config = dict(
    d_model=128,
    experts_per_token=3,
    head_dim=64,
    rope_fraction=0.75,
    parallel_block=False,
    init='trunc',
    init_std_o=0.0,
    init_std_up=0.02,
    init_std_down=0.0,
    beta2=0.98,
    decay_shape='linear',
)
Below are experts of layer 8 (counted from 0) of a mixture-of-experts language model. Rows are named router (the router's row for the expert), gate (a neuron's input weights, with its number), up (a neuron's input weights, with its number), down (a neuron's output weights, with its number) and show model dimensions 0-127. Each number is 50 + 10 x the weight over its row's rms, rounded and kept within 0 to 99.
Before each expert's rows: a language model's description of what the expert responds to. This comes from a sample of Wikipedia text that the model never trained on.

# expert 51
Initial capital letters
router:60 49 42 38 33 52 55 48 66 39 54 58 69 60 45 51 37 44 48 39 39 45 42 61 56 49 40 47 61 53 65 53 48 54 36 60 48 56 52 65 29 52 50 30 45 64 39 54 62 33 48 61 60 70 56 59 56 58 50 52 73 58 48 58 57 52 54 49 37 63 66 49 37 64 52 61 51 52 42 38 67 52 44 63 71 53 45 61 50 45 43 68 36 51 65 36 36 53 47 50 47 64 34 42 39 52 35 31 47 58 52 50 27 56 41 44 65 45 59 63 60 53 49 49 45 46 52 44
gate0:47 60 66 49 57 51 56 50 62 68 59 50 43 53 60 22 60 49 41 43 36 76 36 55 48 44 72 34 52 79 46 43 63 69 54 41 42 56 66 42 45 50 55 53 55 61 53 53 47 38 50 52 58 44 60 48 62 54 37 53 48 39 24 59 56 37 50 45 49 49 50 38 49 56 40 48 55 49 40 30 62 57 59 32 53 55 50 53 43 54 43 43 60 58 57 32 56 44 63 36 48 44 48 46 71 48 39 54 59 43 36 56 48 47 50 41 65 60 41 35 60 42 53 64 52 55 51 46
up0:39 47 56 48 49 42 69 44 50 58 46 37 47 44 28 65 45 69 37 62 44 44 62 53 40 67 35 49 47 61 47 45 37 63 49 51 60 62 48 58 50 35 38 49 62 48 34 40 53 57 62 54 58 52 50 65 39 59 43 46 54 43 66 27 35 66 51 30 68 43 66 55 43 32 49 45 34 55 55 54 41 43 61 61 57 42 53 58 42 53 56 56 25 47 51 37 55 27 50 54 51 58 51 62 45 42 57 50 34 51 62 44 49 44 47 48 54 50 49 56 43 31 54 55 59 30 64 51
down0:61 53 43 55 56 41 56 46 56 57 59 41 36 52 63 28 52 46 66 51 51 36 62 49 49 56 55 57 47 35 59 41 66 47 51 47 72 42 47 48 42 47 55 23 52 44 43 57 41 41 64 53 62 63 57 65 52 63 46 56 28 53 48 49 49 66 62 64 50 35 49 52 35 61 62 35 46 44 44 56 48 63 64 58 51 59 62 59 45 50 64 60 64 54 54 59 50 59 65 40 48 43 33 28 57 46 64 53 57 39 52 37 79 54 50 57 47 58 67 47 44 52 63 56 49 56 62 58

# expert 53
Periods in abbreviations and decimals
router:34 66 58 50 66 42 39 54 72 51 50 47 55 65 45 51 56 50 35 41 62 50 53 40 61 61 69 64 49 45 41 58 37 41 47 39 39 86 65 46 59 37 50 45 53 46 59 47 42 55 72 43 51 56 47 35 44 39 55 64 58 65 38 50 55 52 51 41 41 50 55 52 46 43 44 47 60 47 29 49 55 63 49 59 39 56 32 55 44 51 42 56 48 41 50 40 43 57 50 60 66 64 49 64 33 49 30 53 44 67 42 49 52 57 60 30 45 56 63 47 53 51 51 58 45 67 65 50
gate3:37 40 43 58 70 65 45 48 52 55 58 65 69 55 58 58 86 55 56 37 51 38 43 55 60 51 53 40 50 60 48 39 55 48 28 59 62 43 59 46 58 51 42 68 50 64 53 39 46 44 53 64 56 42 43 59 48 52 60 46 51 43 44 42 46 47 41 45 57 40 36 44 69 53 66 57 75 51 55 57 48 59 49 53 51 44 41 63 40 38 39 29 49 53 58 57 74 49 39 39 51 47 37 54 44 50 39 42 36 43 46 60 47 49 51 25 60 62 65 39 50 57 41 63 48 47 48 54
up3:41 51 46 64 66 53 38 58 61 54 43 50 54 58 53 57 60 48 41 41 55 47 39 52 71 53 41 28 44 32 40 38 52 42 38 42 49 72 53 43 72 45 39 29 46 51 62 57 34 39 62 61 36 57 48 56 39 45 49 41 57 42 53 54 36 48 38 40 57 34 38 55 51 34 41 60 56 56 45 48 57 47 60 51 50 43 28 65 58 52 59 55 52 46 56 45 64 67 53 59 65 49 54 67 46 53 46 40 40 50 52 55 61 33 63 22 45 62 60 40 63 54 44 62 40 59 45 54
down3:44 44 34 57 68 52 59 50 63 56 55 53 44 62 65 48 60 34 65 57 55 39 62 57 31 58 52 58 52 38 47 71 36 51 46 55 33 36 63 45 46 62 42 66 36 60 56 48 58 59 40 56 45 46 50 40 43 43 52 39 72 40 52 50 58 44 49 48 44 54 42 46 51 45 49 53 55 47 52 77 52 49 22 58 57 62 52 59 20 52 46 65 47 55 55 59 54 41 40 61 38 42 68 65 50 42 56 50 34 55 45 58 65 64 42 55 49 46 55 47 40 40 43 51 30 56 46 49

# expert 5
Mid-word Latinate syllables
router:54 33 39 38 49 34 31 37 39 76 57 52 54 45 37 64 42 51 63 55 48 41 49 64 40 41 47 54 41 45 53 52 53 46 62 46 59 63 47 31 57 53 62 50 44 38 38 49 61 44 41 47 52 39 33 45 59 63 38 47 47 43 54 52 30 64 42 49 42 38 59 43 67 49 60 36 55 61 53 57 55 58 59 43 34 59 45 54 42 43 47 50 48 62 38 56 39 72 61 46 58 67 47 47 43 62 46 37 42 42 59 49 59 30 60 69 35 44 32 49 47 48 69 50 63 41 53 47
gate1:59 47 40 42 51 50 60 55 51 58 44 50 37 47 49 62 48 46 79 30 51 61 59 63 74 62 35 50 52 50 50 44 38 43 32 43 52 58 59 48 67 48 43 46 47 60 35 49 47 49 58 44 39 35 71 42 48 49 37 35 43 63 45 44 46 49 44 53 51 43 62 49 50 62 45 49 72 62 53 70 61 54 50 52 37 61 52 45 26 44 62 61 68 53 41 31 42 55 59 55 48 64 63 60 39 59 42 59 53 58 42 48 46 49 52 53 50 57 39 69 54 52 70 30 49 40 41 43
up1:57 40 48 57 67 53 47 57 59 47 54 34 48 43 42 49 52 46 49 53 55 56 51 65 60 55 45 29 46 48 50 44 48 54 65 39 33 54 53 51 47 46 60 49 44 66 66 52 46 77 59 43 27 39 61 59 65 38 47 55 50 64 67 55 68 40 63 57 45 41 41 53 60 49 59 48 56 68 51 37 42 48 49 42 62 49 60 46 39 65 53 56 43 46 38 52 47 44 50 40 22 44 47 49 43 36 40 44 52 34 57 46 40 31 51 47 56 53 61 61 74 68 39 35 66 46 45 33
down1:59 33 48 31 66 56 42 65 52 62 39 57 62 45 60 55 45 53 40 17 62 38 38 73 45 40 57 43 43 44 61 53 39 49 45 40 47 59 37 34 39 34 51 41 38 58 45 50 48 50 55 44 53 49 53 47 55 36 56 54 48 48 52 56 48 56 48 45 56 64 47 37 61 69 45 39 67 47 43 37 19 63 35 46 59 48 64 32 63 52 35 51 38 44 48 38 56 49 45 46 47 55 47 53 66 50 30 35 48 32 44 54 44 50 50 51 50 47 37 43 48 47 38 50 59 42 36 53

# expert 45
Past participle verbs
router:57 55 45 48 61 50 67 56 64 62 55 33 48 51 36 56 46 52 27 54 47 58 46 66 58 51 60 61 51 39 63 68 42 53 40 72 56 38 51 56 59 49 57 65 51 43 47 26 61 49 49 46 56 50 68 36 50 54 70 49 29 36 56 61 39 41 53 60 41 54 51 45 44 46 41 47 62 41 48 56 30 52 56 49 38 56 36 62 62 45 63 59 51 37 56 40 49 43 42 58 46 39 40 66 51 36 62 36 52 31 63 52 53 64 42 51 53 73 53 65 53 54 34 54 49 51 42 47
gate0:42 45 43 36 72 46 38 51 35 55 43 43 55 40 47 49 47 59 63 53 70 57 56 40 59 41 54 44 54 40 41 58 64 28 45 40 49 44 62 52 51 67 31 64 59 36 55 46 48 47 45 55 59 50 44 59 30 53 41 40 55 34 47 29 43 37 51 48 52 66 65 55 54 84 49 62 42 56 54 44 48 46 55 38 57 53 56 43 60 36 44 55 52 55 32 44 63 65 57 36 58 53 52 54 56 45 38 70 40 59 45 29 46 33 52 41 52 41 45 67 51 58 63 51 51 45 49 55
up0:53 62 58 50 70 60 36 50 54 38 63 57 25 44 59 45 60 50 51 43 56 46 51 52 50 42 41 48 46 50 49 38 50 43 63 34 48 51 53 48 42 71 44 39 44 52 62 59 46 65 51 51 52 55 40 58 63 46 54 50 65 38 42 61 69 64 68 39 57 39 48 67 72 57 52 39 48 39 51 76 55 47 30 60 58 66 50 36 36 60 47 59 58 54 53 72 49 45 71 54 47 38 69 55 60 63 47 45 46 58 43 67 43 53 50 68 64 60 57 48 51 41 51 50 46 51 61 47
down0:46 37 59 47 57 57 49 52 31 42 50 61 48 47 50 35 44 57 59 38 74 57 41 50 52 56 44 60 45 59 63 59 28 38 58 50 12 48 46 52 57 33 58 59 43 56 55 34 46 54 52 53 44 36 53 59 64 50 51 52 47 59 51 57 58 57 50 43 46 48 50 53 37 77 39 69 49 44 58 53 47 47 40 39 53 70 47 52 45 51 49 57 59 60 65 37 45 43 36 64 46 47 47 42 42 30 46 47 49 42 42 52 34 53 51 50 34 63 63 42 44 29 62 58 67 65 49 34

# expert 50
Middle syllables ending in e
router:65 48 56 46 64 34 57 41 61 60 62 51 48 45 47 48 51 69 67 61 66 41 64 44 47 38 57 44 55 28 70 41 55 62 36 42 74 41 40 41 54 38 56 46 43 61 63 53 63 50 43 50 47 55 54 31 26 58 59 43 27 59 43 35 41 46 40 40 48 31 61 40 45 58 63 38 36 57 52 53 57 56 62 46 39 48 38 71 62 40 43 54 48 42 39 56 44 60 53 56 56 49 50 39 41 48 57 34 58 41 39 50 60 49 50 58 39 42 40 41 40 48 64 53 56 52 49 48
gate1:51 62 37 59 46 60 55 55 56 37 36 59 69 51 45 65 47 61 61 61 50 46 64 43 57 59 37 68 45 54 50 59 48 54 39 52 55 54 68 51 52 47 41 74 45 60 30 58 42 61 56 41 46 52 21 61 30 44 45 61 40 56 60 58 44 51 56 46 53 35 61 34 53 34 60 42 55 33 50 53 45 56 52 51 52 53 53 51 64 70 54 42 53 48 50 52 38 62 43 71 65 54 41 57 48 58 49 50 75 43 42 46 51 69 52 41 41 66 55 46 51 62 48 51 66 48 53 71
up1:44 62 55 63 45 48 47 40 57 50 60 59 40 58 55 51 59 56 50 39 31 60 53 57 51 45 37 50 52 45 52 39 52 44 51 60 39 48 52 41 68 58 58 53 55 38 59 67 41 29 42 45 52 45 34 45 59 51 61 57 58 49 66 40 74 57 55 60 61 36 60 54 62 55 59 46 43 60 34 43 54 57 65 68 65 61 44 62 23 56 49 47 38 42 50 49 48 39 40 49 68 49 39 43 27 58 58 66 37 44 79 61 66 51 50 49 45 47 50 53 53 33 57 39 47 46 35 48
down1:66 50 64 60 63 60 41 61 46 57 69 58 57 77 35 37 55 67 24 56 42 43 65 48 62 37 51 55 48 52 43 64 61 48 55 45 42 74 49 29 55 36 36 47 50 53 55 38 30 41 42 47 39 52 46 37 38 48 59 50 48 56 47 40 40 53 54 44 50 55 62 55 47 58 47 55 44 58 53 47 57 39 55 36 62 40 57 47 38 60 36 50 40 56 58 56 41 55 59 58 48 64 51 48 54 75 25 53 56 47 41 48 33 52 40 40 51 43 44 43 55 52 48 53 51 51 46 75

# expert 43
Sentence ends and given names
router:45 53 55 65 67 34 37 58 52 41 52 56 52 34 56 55 43 49 64 56 44 53 57 65 53 38 60 52 50 42 43 36 38 39 33 65 44 43 52 40 38 65 41 56 63 61 48 73 46 47 45 40 46 39 35 39 49 47 39 44 51 59 43 45 44 55 43 55 58 58 71 46 66 41 54 58 63 66 59 53 32 63 64 62 40 47 46 43 61 54 54 40 53 36 36 43 58 28 48 44 57 39 65 38 46 63 66 38 43 59 47 43 60 47 39 61 50 51 54 61 71 52 43 41 51 72 43 57
gate4:48 46 52 42 43 67 48 34 23 54 57 39 46 58 51 45 22 23 56 50 44 40 53 55 52 43 35 30 58 50 61 49 50 60 49 60 53 53 51 52 55 46 54 38 49 59 48 64 52 49 65 74 47 53 46 46 71 49 47 47 62 53 50 54 50 60 50 48 75 49 42 67 61 49 46 69 41 53 45 51 54 48 48 35 38 47 31 47 46 60 48 65 44 46 51 63 57 41 52 50 63 60 35 70 41 44 54 70 37 47 34 64 49 57 56 55 42 66 51 68 48 42 57 56 46 44 55 55
up4:54 48 57 41 58 53 56 52 55 61 49 62 48 52 62 64 60 54 19 49 57 52 78 25 52 56 78 44 35 62 46 48 58 43 53 32 55 56 44 36 43 41 31 34 59 41 53 40 37 51 43 45 53 50 46 46 48 49 22 48 56 38 49 46 61 47 55 55 52 54 58 62 50 53 54 38 54 48 53 60 52 56 29 53 73 33 45 69 51 52 56 61 69 39 48 55 58 61 53 58 53 44 67 54 41 50 51 52 41 53 51 50 61 50 52 45 68 45 48 33 51 49 42 34 48 42 43 60
down4:49 45 44 64 50 51 58 34 48 51 66 51 56 61 47 61 42 55 35 37 52 59 55 41 54 46 55 44 55 43 47 52 49 56 31 54 68 66 36 49 31 45 54 27 30 55 57 61 43 75 61 40 66 53 39 45 55 65 49 53 36 30 47 47 56 50 50 37 51 38 53 49 43 60 46 56 42 47 49 57 61 45 47 38 60 57 39 50 42 48 47 52 65 52 35 51 35 51 74 40 40 45 46 45 58 39 36 36 60 63 43 56 48 59 59 51 60 48 73 36 43 50 59 43 71 57 53 32